From a checkpoint of a small mixture-of-experts model trained on Wikipedia.
Size: 9 layers, width 192, vocabulary 32768, 62.3M parameters.
Experts: 6 picks a token, a sigmoid router.
Training: a variant of Muon for the experts, 525M tokens, 8008 steps.
Below are experts of layer 4 (counted from 0) of a mixture-of-experts language model. Rows are named gate (a neuron's input weights, with its number), up (a neuron's input weights, with its number), down (a neuron's output weights, with its number) and show model dimensions 0-191. Each number is 500 + 25 x the weight over its row's rms, rounded and kept within 0 to 999. Numbers have three digits each.
Before each expert's rows: a language model's description of what the expert responds to. This comes from a sample of Wikipedia text that the model never trained on.

# expert 37
Description: Separators after numbers. Semicolons, pipes, commas and closing parentheses right after numbers in race results and stats tables, as in ATL 28; and 620 |.
gate0:495469498509496517484489520461496483504523527522464484510448497530488549510549512474478507501544534489542475514483512455502506520517523490478464468476515495534465518528510481499498544495472531499514503489527466533531479501506526509498506517503548495546458529485480493533500486527437515529492474493523521545522527519470508503503512511495548503479451511525479500494535510508479448500458512470530539498519531522459476515540453517516503504465507511514481503515471447511500495549533482516546510494534493497534459483547506497504496504523454534485498472549472502519500501471505507534
up0:525489518470457470494489499513475495522511463483507449518485506500527483497461497513489507525469462481546521534485518471490503458494495495514510517494489529507545497495506503528486497455488486484557538479493535477451485504487482521500515510448460470464509434483513507456471523479519506455457493528494511510547483507504509466549491527511490476505543462520490446506506488490510481515488493527494461495511428545530472495471546491513469491546541515456533492522534504481513486470505538495504471524517504530492513471515489524530501505501481552511504504488496465457505487477488478510
down0:538484563480537512509465516502474459459509472515500494468520455492500515471531536514432510492445478478467460508527507458485496461547499511497483488484473493501527493496460505507487532463488502499520530488520526466463514473512508505537500507473516471572492515489497522457535515470520499516530512521488501534478520545485525479487522507470497513509551484481497489502458512497555513522507533508520495470479502470494528540542496519497512504522499504511507455470502464517496544496508493501532507518501475532511495536513491500568498480534478483487473474485495454496506499498461495550

# expert 20
Description: List and table markers. Line-initial hyphen bullets, table pipes and heading equals signs in infoboxes, taxonomies and lists, such as "- Coordinates:" and "- Family:".
gate2:442511529492460491470529554509493474561480538479462517541475518468540499503485454497489521493496483503541485521534570508517468515521494495530501497546519526472533503507497550477534544459461505466513517514514505521505511484563470506552469521514440488502456487504490517488524463492501485495482500511522492495527489518512500503487542454517462490517491553501529491516508493503543474512478494489458474500481495504489524516498462508485497515516488511484487517507521515502503516522481523468470511523514520491480505501517461460465533539493535490524497462531509466498501472510530481463
up2:507466516503485518507500456514474452455560503492472502477479477483462496519486513503493523516543486490502464497485477492480515505486494476528522501515520504513491491523516504471526501503441575497513497486494503502522521467470518519525485518527461471476500515495515505486487450504485542487550498512507437513486529539537528491572535512511502523459452468529525451514527536471553505466489503530522528527485486479490537493498495531547539530457529494477490510510515510460467514478492511517461511525499508466456461507504492497485461539497476520488510512490501495500479516476523488475
down2:508499542517523504527487502493467446478482513486495497461467492490492505491492527497486566526482480489490480542524480502507521513501481480539516506529501535508559491478493510515469532493532517505490542529531502502526509470466538503520528528472520491489505499497517475446466472490510509534532556479517507502527498533539489463435469495469518512501481460500445567519521548493514481519476460470503524507472518502542518527496470526513494474492470512506515471530504504520519508504455517489508466561547491479467546509476519486495530495529482501493501499498527483542526468479507475517

# expert 2
Description: Space before numbers. Space tokens that come right before a number, mostly day or year in dates and birth fields, such as "born 1965", "Date of birth: 27".
gate3:502489497458522494540504542483541486499515492511481500517485537460476540529513506515506492509499530522489456455503532527482527532499536496464495479505518518533544477479522523470522495506486457495498479504481522479481473522497519483500476498494525505490536471506511520511473555532493471531515522474532508527495559543491456504500541483537495486499494510473537468486486492473487525506499501524483535490480519504500482518470524505501504475539530531540475474495468482478440423501451513480465515515505535509510518530534497512567485498463477450525512468460539504521521521520495483486
up3:522443494501533470479493526475529487508500516491501497514476563436501526509525552519527472529500484521495465508491500500477486500477566455484510480471459492494528460485506528505507466532480479464479506515483488506500508494485514495465505462493556515532492490501546551506483533490506505519539493451499497526502497500474475504539554478522500498475452494481533488505520507481497486487520508525494508503515511485527479532454524507469497470520497529544476510471467486499489450477468528492505520457478490514484494562498505489533549485468498539514522475478495472517537517495500440518
down3:558508511500514508498494473511510506473468488477472496477486523485526430522517500480533539488519439471484500491502493521476453558466476499494506500504525478485506499501559490493500502477503511517518470505544496509515456489514477478470492540522499542519585521505474472537503502457489490491494521509486490518526491515519510481485513501497512487480527442497465512517509562509507524486471534471528490488474503485483498495490444477497482501454560546470501488497527523499513505443478459493505508475490473500498521489512506477509524470465475502457456555467527504513478490509496535494

# expert 13
Description: Verb endings and particles. Verb suffixes and motion or phrasal particles in narrative prose after he, to or was, such as strafed, moved, up, down, returned.
gate0:497481463504485449509515522485530522535525504476466497516519493475493513470470495518474476517493497503498533476490477508533492482484519443521511479478503506481503471498489448514528481497464497509529508429480501553516466504509476526532492448490513510536470480529526507535520494443465497502474520475480525500471481514482510504507519520477554493497518504494489523476471486481499486538531502508458484531519470517449503518491507524461531486529455490477524451498526501519531468576494503476531548495518530508491465488497497528465502489513485545455483509524482499500487552509452491534
up0:492475499467530548451482548510458525473443535488514498507493508520501482527456475519518510521473519524486475509499529509533537495545470508435520528505500511516545536530487525465490521473519501480524461532485517471478520468536534486457527499499508481492501494496474530455454504525505540465471530482491480508507488487539524505500484459499470499537522493557496530515490509521457499503497512484489515530482541487492507536492515502518511532488526510508528512515467502467520502523518504497454507450490464509496547490523496453513510514491524453475501479518534498484522467478542539509
down0:446518500462434537503475478542438527511527503500539532545507493547515453496531504494489480509489499487485496498529458475510533497513527497529493499494476479519557493498512521491509441514469514496527484541514535495478484561518520454566470533452513520500459524469527467482486500510551510508494492501501505487466504488471455488456465505489495479510469497467530493510484492496489463512496512488485503508478523528455481498508462524500522488515510495527503521485491486517529476504495540467498515514518519466502518481490456491481479496440499479502483456484486504527525521491540473516

# expert 11
Description: Word-piece endings and stems. Pieces inside split words, mostly middle or final fragments like -er, -ed, -ing, plus concrete nouns such as sugar, fire, tree.
gate0:478469466488519509486471500516522507510526487515451537498516492509526501507482516447490485488537464480531484496523521526532455452511483488500469544523489525508489508501473491500527510455469530463479517505476485498477457491550516485496519492465471471499462511486495525506462506517469535465516475484537527504518496482545529479457483503538488495518497496534491578485453492445501496483484499565512513483536557509530472500511487492495491489522439506493544495519479510500500493537464503475531480521523527493517506524465466486496492523511469534480522511533502496511471492538498473455
up0:508523494500505540472480512477457509517536497464481491504502517521473469532540522472500498543540528480485477540496499496511473526513515519505539477475541512459478501476474501497500495528478486514468501517537496518488488534550484528452526444465489492508541524481515510492467523566534533518507516489531524456488513487482539495510472491492543506515504542519485486512488499516477446502523537496494523500487534505484530504470475528465485518486499509519514505484511493565468506528489480535472521521449541495491425516507491454497488513492522545500477511491484539503490500474461547487
down0:508505480505502464511512473516479531494495474482476463493542492554521519466462463518500531521485488542499494505450507496520487539503518467508499497539480459488504509487476500489479504483483450501516461458489495555506526558465501461462458464533483521507501490489512507502548478494522513515472503496517487530531473546548487494489524493485527509521495469487503517483494501481464501496508469488501542495528473483537515501500549470503509531530496505544491512518461508474511501513510434518509492540540475553502458517517476523488551512500527525548491500493466449501469524452482497494

# expert 33
Description: Of after nouns. The preposition of (also on, for, about) after role or part nouns like member, chief engineer, part, reign, subject of.
gate0:505510508503548507500484482531522491534481512503507500510495470447476492495556464508536530498536461499488512468485517475500497472463481473500496532517471516516500487516461498529467491521508500527534525529526514522492465542507502525527436495493509488522487504516473488545490474494481524472506510506511540510533524517456405491421510492493539504498484535516491495498498454471502469474511448504493464476478480496510461536564464514498490492481530451510504516502545499510520510491528484523507534497470483493516515499533525490488503544500509505531455509542496514480479477502518532519
up0:475516497505504483514506503469489494497527503471498459481517516498449477528495463453525522506530509484470529507512523500523512491511521573518540510464467499492480520521479504519500559527494480522476507483452511530463494475455501469449461478492489502559507474466511468554531482500483483475525511531487513502529497504515501486507504493489471484514518538475448500521499521526491541523544478482533488526521475549488495525486472488487502455498501476494504518509525492515452507523499453498449558474490499464456456506551496507475530482491438511501478498534499494515504502491481496521
down0:557544499479441521500492481530467527473477498473509479467471457478519495525462511570480519541497484518461513476524484532486521506534516477490481468469485498530503521554524513475498518501501490490451509478482524466469466503489482537483537489478515506521481497535511487495490568529514494535497491510489499493513502506517522501483492473493505504498469504482506461506533536534517461523482424496484483486496496524492483466435496520459488455477485507515493494499519496472530519506488469510469480493473469451494503499466477494496509496538508509491507505510500496511475487545503479585

# expert 6
Description: Semicolon list separators. Semicolons separating items in lists, tables and clauses, e.g. anatomy terms, song titles, race codes; also digits in table rows.
gate0:499511468511513500495484484500551499505510511472503461489497505510465530519511511553476475481483468543515478485501501511526499554514480535508509484512523525540462532492458463530531515469524467504525507526471509495494504471441537491528511489447532501543457507532534539509493508528557538477476473494478494491490474463536491443485522466540481525516516504488487441500515482483469533523469528503445479514513470497484509501496544499521490472514511502466505486543485506479496506476489520490527491479499476499497496513485511510548504551508515475473472548538464481494490513458490521534
up0:505500489493481510486523508531473503491491483503518508529470515519468461474533520449524494506509487477485545496474489473476555440531469537498493505509494479482520514486527513469450500521516528465475515468497496512521523488452462504489448512531523497508531494512509434483481505483467495487497508519514481501507519553526539543426457513485479461443507472477491524505471516509496498505498522509492577541488517474510495515442501513476500510487518514477499497523511519504487497503495472489531497459544511500488532488511492482487474501481475476563503449489527500461466509540493500496
down0:494517521496562482472501476495508487542518458483483505519517475514463481485496531517475526508481490471477517514502539481520434522505512483487532470466490493492508458536530479512500534463538484563524522522519481483472541527480465532503548488505505533504492472469456484528458506476513470495492459498470483515519505498481491480502481520468526494528496502504502513503506531514529515505511509499470476524511487495482508501500509442485527468434492544504517476485503475481484515474511511515498506509443530467446522529559487509493491538508489535465526516490469561529530497486504548482

# expert 31
Description: Parentheses and caps in lists. Opening parentheses and spaces after titles in chart, discography and results tables, plus capital abbreviations like AU, SA, CHN.
gate2:512502538558487476508517481459498534523483521484513502476514519459468478496550476509535557489531476503464499470498508511472528501534505507489541502477538477480517534498512438521545468512481474481461502500476501494477469519502545474519535527489490498548458524496484540521513527455493488493478494525506520491502496517514490501504489478501494519537467505485487528574516505485540485514484453505490532491447488510538518517524470505544533503494537466489499538496460531488489523501523510521512523501488514500520480541488447488542554489511504502500494511505463462476533459473503516505
up2:477438458514545477514524504525510497506499480505472449473522519509495513537491497500530531541480507450468536480515512507495521468477527497482489488489556487490528502488492490493511513507514538446486499484509466477498469565479516477538514514518523467470484537535489480498499501542501533544548480475514494519489507518534476504494527491536597515485507492521492490517481540494478513470516486484481475479524539518510531514516531496473491520482525516496509464481438473527469506522503540488455503489486493508536534512506480481486506468534502464485522512468494516450496520485469499511
down2:531544523518502512490527486529508510529459465530476526479477510515509497503490509502519528527505499517481510467507493515494476467485485526484483507534482475461478488485538526489485517483474528539536506516509519498521490538490485497488540476476448522556482512528519508516480483488486479447476474477504483492546508511524518512525563494493481509512488517462545485482550509456506477511530515456483500472535453479521483457529516455494502471503521526543472479538493493492460431540527513522542491549491456462528518481483519515503467477497520534487530521483494521507504499525467493535

# expert 38
Description: Geography and census data. Coordinate symbols (′, °, ″N), area and population infobox fields, and census prose words, such as "• Total:", "sq", "Coordinates".
gate0:519479495483473500521503504542519481481532503526480524513495548517497495493484541488500493467482488497522524473515586500486514475514537518427477475498487490472472539504498460491512524485516510499497454528531434513483476527495490456470534502528510472494483487474518498529501462504502520468456505494473432478532476525511497523485494506529495497497488550496543505541460520493469470485489519491507519525506497473494509544513500519479499510469515508501523494469503486484500503482497483494472478509555462501479555483512528503493449454526480508498527503518472449515478566485531524487
up0:513504510496491478532453496475471467495526533513498532515479520502501509493524537470500487499479474483497502496451492498471559483547499513451502462516547504504501459489531507492477517511527460493498512544495491456456463531464503513524528469497502488505497460501497529497482486456521470519469469453482462498512537507518467478485500486477458496517481490512522505497539551504459482483508525514508441488518551477537453529502506537532512522482472486472529480473543519455506484491489500547530504494497472509460510514458520514486496490517486475515475529484464489533471543461521495519
down0:502487484536455515498496462458462477512541503536464506503499486529488480478463510519502491520527531499511507481491508479480556464555476518478433470518457526492480447478493546482484496501514503517496497503532474515495472512511493505501464506487504506469448504514512472502517511492483523521520517530558533474512508501537526472513517526527515484441489577500474456518500496505538504481481481513494517505500510513480472498485490540522490529458499468503492496472469506465472467473507477507514472474542483544484475473517513524513538518544499496548495496535529482476525487446525508483

# expert 39
Description: Paragraph and heading breaks. Sentence-final periods with paragraph breaks, blank lines, and == section heading markers ending one part of an article and starting another.
gate2:500482469484508518503483539496494491513550504437505502489529503509517531512479565469501454502528528502547454520538526497486531500495538513497489456505529459519519472485488461488498500487526486454486463512499493469517471468496484473496495516524487505534498505539494518505514555514484482532523475528470505527466491513520459487512487538489515486476532506503468550497500510538482508551474468451517525482490512512474525456519510519491517499492492546492507501496484522491553467487512513494460578528494479493556468503485471498514468483537469522489497490446513492483508476466512478504
up2:501471477503506494509514511484498495524544506479490519490543498527502519507491559481501446503512537510550444493524551523476523479523541502498491442491494481502524481485504458505478514508538488472494459501488495473502488459490470493488505517498489503530496500536493542522522548523492481530534478517503490508452512524525451501510476542503541483486529491491471537497499495540495507544497469458508541487478512527448482452520541523491510498499494534479491498486491480473519435484518517493471572545485487510545463504525468470507474482513459520498483487460502510486506476482522480503
down2:510513486489516554489481480447500506475533507500464498499500502518477447521489462537486536544499510463493480511498459471492491519447474505504511473496510477482489480492504498475488507511528523477451516533498512512483451486482482530495484507500474472446561452506519550481506518501568502477522518525510486468527500465519530520508519516491524469507458474473508500500536453466514513483484524535496514495462506471495527485491524523475499513446475492510528501521499495475513507522482487504562528447538493546492495477499510529517550531495517498496524552459479512489526475529469499485

# expert 42
Description: Place and office prepositions. The prepositions in and of, plus from, within, de, mostly in office and institution names like "District of Delaware".
gate0:497500534530540484507515474466489508493476454492440513513489529533505507506456501541502489475501522545504493488481535441525489459490491510486524477461528495504509520495490513435452458482475473482426541523515509503508492577480464479514525492521537492499505502497524476499519478509504502503481513497497486507459500522461525481470505527478553519493476500475520463500530535464474487503493493491510537479478512453492474557481506454480505479533448511495488491510477527521468467473500506527483482484493492546520480497545490500532477464517515515504508511506487491489533482487507523455
up0:469521504516537498488506421477452527457485504479490505518500485555468513519471484529519539499489480505515512498517534460528483508500464494509489547549503505476486495485480518443465511476525513492460544479540464470559479539480467472501516489463521461481483512502522485491521492494503489499488499462479522469439476524492535488474493540465540536494471504496484494508490499475508502504526529532501516478513473454496494523504512467481483485507458496531480448471517508506472539479501503529498444462523461523491485520515479490538487506550528520496520487529500508491522502494516483515
down0:493541489493490483529488509496507546496531523500498550525527512503519497489515477513508468507523470478498522537543491490499495527520484541485477529483534484523495456437525456481449482488545551520491468575494483534494563485559496496459480503529499494490577505529533463495539525520493529532503522509522508503544492496528513507514502493479515523483492507508525496531450496503498525488462519486493516503468519498532496511491492512509530508505478494487525492492525500499490558498545505506488511499524481526531463489430513470471493539534508492500519496454507500466535486491491495496

# expert 56
Description: Linking of and to. The prepositions "of" and "to" inside proper names and titles or after movement verbs, such as "Church of", "Colony of", "returned to".
gate0:515498505459465458502458487517515486494495525536491531550479503495503543499507553541506513492526483480482496514465467540480504493492458495465498472498510477537532488553540465514469528472489492499486460452499483497506493519489532501462507495547563514515454505530487528477498522527466517489502488523521472487479523535491480503483467482535501479486476512502491493512501525506482478503477545526523488539468528461467504466492480512465537468508506558445486522503472531505462468473498538510533536454507529497543504470496508493477499483463488486472465459498510506512522512491491526517
up0:492537520508459484452490523511506466531519505576514530522474522478560485506514502469514516448501490517538502537489525546469511491488502522496493503499518540534541514488545446473525519447491499470511479498487476486527460513464519500486511501534508506497456479513479505451520478499491521458511499517503499495491507494502504537471500498508524486518514501489477470501511519490520512553522562505501506496453470465469502457480507503475531456542514493463492525544486485517494478505488554536523464470529502490545506483550482483528543499482505458509489493495505489504474501513505546506
down0:488500463475509521509479513482531536498491473451511528495509479470487480487484520490518517516501492518474485492509485519562493486483441500482489483527459514499483545487524485480500472480511506447520488491499473511478511486494489476516483470482526484492499490480476517441478480546475474556484508466448487493445458494493492474492486501518537485506485498467475511465523514481485503455516474503510480541483524470467522551514507501478455534505522527512530509485453542524541489484507538498520511490499478452470508549486527480525470464521500503467470433503541482535511513445510499501

# expert 58
Description: Directional prepositions. Prepositions after motion or change verbs, mostly to, on, at, from, into, as in departing to Washington, renamed to.
gate0:456492546504489465536506527467512494500544481525494487515498539476493528507469489496496526456529501488505465524476501485473498497507524515459516527487516504499534508503510510506537476555484462518501470462471431498486475511498499499494530489518516530543476547490499491484526479531476504499507525509474522534471506513473554504480532526526561565511503510470481468510565480491529489506511497487473545475560501499494485477487450504495536487556484510506464441502470507528477482509466524517468526497493485480504499499514521473496466506547493526480502499474506510522517495522524452492
up0:482489512504456494501495508498490487535526510503513501531520561520495486494464505454501503514498469486468483460523486504509473476512531510500481516489504507463519504474525517504545526506501506518475530490513518505531471498549524479480504492478485473500491512546470451481507481495510466520460493496491506536453490457463510527503519530506494536499500522443479493535560490508522535502548538500540428487499463543495489522520495440499489511497540520491475508537493479531491524485549499520476482519486499512480482481548491526526503523553485505495554533533483508543501552487529478475
down0:517479527489496498484493471513479523494474521483500505499490485529528497487470499531521518503498555512557499532481541448492520505531502481505507479503508522509520480491525481464502447525514509537505474550507501529489495523482463504526494498466495535463504510489487483525462458511527529490544513481504496476548494472507506463507542476508459462488499485511511462536458553482453467486526504528519501513499511482533461528523447512558476453493472533542515500536478499473528559489482528456503529491524489504498473528486496471498504485456550522474500496448509485504510527482477510490

# expert 44
Description: Sentence-ending periods. Periods ending a sentence, often after a year or noun, before The, He, It; also abbreviation and decimal periods.
gate0:528512514513498456520488527503467493518525455477497499501515444501505544497522529491550502468490498497547490481464519457531481480475468457522541512533506542484512440459498479484531504472474491544500442497502534513466457509505490499476542492496506469510504489522501493497525500537463504539507480539490493522486536502483484550473507485508511510530523558460483443497510488498492488492485543498490540492535451539499510491505502527490513494500502514489522483488501496513459479466470534498493532521532491503566519489501486468505534499500515442495504476496504533498544498475515454485
up0:482504481481504515526523524487448526499471476503480517539466470512496524452528508497538486495479539483523442546498515462480480467545496412510528515506501542494512488473511485469528481470528497493508479526533514500500458498480482514497534492510491445486547471580451503519491515469451501545523506497516472524490539489497486552457483496500507454514534505508479467482460505523483508499505495496477531499542492516496512476526502537529509497501523509465519488497495492518517487483489555490494503520516509487560504481496464469506507512468515489546504493510492518480491515486514469507
down0:476500496509505515474486487464546497486494496507491508474499488501509474526480478483473467506521491515524508469482464541529485515403481519490493480543506471479472516534516494513504513503487546512492495488523536531497496488527469465498476484513512483489628531514481504481518505515521501508472513491497499464529485463504470535480513496485512533507540485521527490495490511472504471500520486528501536516456488504481513517490499499505488470477508497503535487511551461462496499541462479467519556466524494502498556518485512500498503473504489519533486509441513519524487537493434500491

# expert 55
Description: Sports career modifiers. Adjectives, participles and adverbs in career and broadcast prose such as served, run, main, well, wide, limited, live, regular.
gate0:506521475489526510509473470480510475482566467526499488509489500483540502463533487522464496499494502498497478484497491475487505491503504477525517444569511493529515508464506548479483525491494535526518519511491517480514495543513523536494454549536505489481496554523489523517502494527441516527489465530467508521532441466511477482483464502522493492490494485525524505472498536481478492474515499491482521520491455461459477536499507472542490525488505525504462504501493510530510512495482484482513508514488520490488526488481526533594468473491539502492525522538502480501507525466522566481
up0:497529494468531533482492478495493499476516460477501489530480487474547519491506501537514533509522527475494442531515512528465509541528494464518499477542489483504519489499483542476490472486491498488524458541508479495498449501537575499484490549538494540523492537510504499497538504492497472498499533552540459465519486467502483470520487485530476469463505467481526524496516523492530467492504461480475502512508500471483509535480481503527510507494511533505477458474495482549465466510514499473523493522465489506502511536503521533558497517480537480491514478528479429495478522472500533478
down0:478506466531543511544507488548490477480503486495475460519508456469467491514502481495537509498493459527519469492487527488481478481483493504464485519534505477531540537493472524510487512465506478525522447509489553544490490530487503490544505503538461516484512516483478491516461548524501478528492538493471490492504473527461495516470480478460457487497544531523503499501523503463457503533520477513487521526502527484453508506540530469535484494486491483484467486500464496505530485494474467506525524479459515562493536543462474552504501485472477504510510465508507511476491489519460539464

# expert 3
Description: Opening brackets. Opening parentheses and brackets starting asides, mostly after a name or number: unit conversions, date ranges, abbreviations, e.g. (99.6%, (2019–2024, (KCMG.
gate0:489505500443540497546499497516524534484467505442485484474491518547513525500478525467467508488548476518507482507490505520508435442574536490463510464521475513521523505478507507499495438535469492538536491521535530484447482494511516491470505460495497555527472484530501530520492495530463492500503500491492502501472508535516484507522501475523509408487484506469529494471523484473496521486510530507519464478489518508521495522529476496496496481500453544507513500509511480525475501491501503472512553516508485505520505473493508493497501501491483483523548484522475500520508506463530471534
up0:505475495514452513501525508481499470500528562517490521499537505491473496501454492539527489480442522500508496524509512470501520517466478476521452490481502494500502506465500477531475562479504482505501495487474534514525485520498462496534523490510544472499522496495477522490507511553501529457530504512483480480468512479515485481530505531519481558553490448534464499522457456488504484506512490504496506501517514497488490498437500492492485544558551474518468538470490515467501478526516494496533465468480559485451492514514506478491490491506496481490470526527526476518520494567497519524
down0:465471525486477507557486497510500480473519497482532480502474488496507453504478491495540550466526527520536546501489517484493442484499503533502462490522495478512497523488508469528473509497510494513527487476500528522501454518451471448511514459509507537495549516452464479538492483549543509494487540495500456514496480523482493469523518508526464511468542483501530505531496519526452486482489491479483513525566510467463501506517512554526487528489494511528495490519484491493505504466473481525485527492446511462523494489476542495519507453517494483521468451520535494522515493489539507510

# expert 36
Description: Opening parentheses. Opening parentheses after names or titles, starting ages, years, countries or roles, e.g. "(age 72)", "(2014)", "(FRA)", "(captain)".
gate0:477486506561479492504470481501477493513511444473479531459547481460487497457484528457493541468518478507501535478475472468515470516520478492456487521493459482514491510496517480426493533460502532478465500471458540513490504488472485497538495521482494469482491498545501540492489458450485513516530459496510514481503491492504529531472485539512509473530497505499508482506515497540501493520526535503468495516557491502504490503565524491475489524515481464493502485495492534502530478466521514547511512547494528497487483510480539448498461518482453492544500518488462511501516485499513511480
up0:511509433451504518452468464467529493515508556530529457507479501491471525513531500488548458552512545483515516514500476491537476488506493516533509485504519472517512499485501527574496482529457477524506499502457495475518523489488501487489508488527491525497500476494525500542505517501522546490490535482505505526508496501460496493454480490527488518456501451520560496505499529538551499447465507523495532491473499487531481527487477511523496490487508535465504491491513506482475542534528534470507468471511460480502523484499493538467502498516490481455488520542550498512490481510489517482
down0:482478504484450498552525534449474507510508499509517511489493527504510508505496513485486520503517486461465507513525485519477505506501482501462492507496512502489460502511478488561487475464445518476488485530476477489510477529548535526525475479510525469496500481481536500490486472510461521495497453533541528503551557520498508494527510477510543544504541503508540490487447522480466529496529480541484491484477478511489507461495463511512512500527480531517502477534518450449512512487528495478541540494514479499523482516452434522452520477503524485491512505525525465506459503495509462464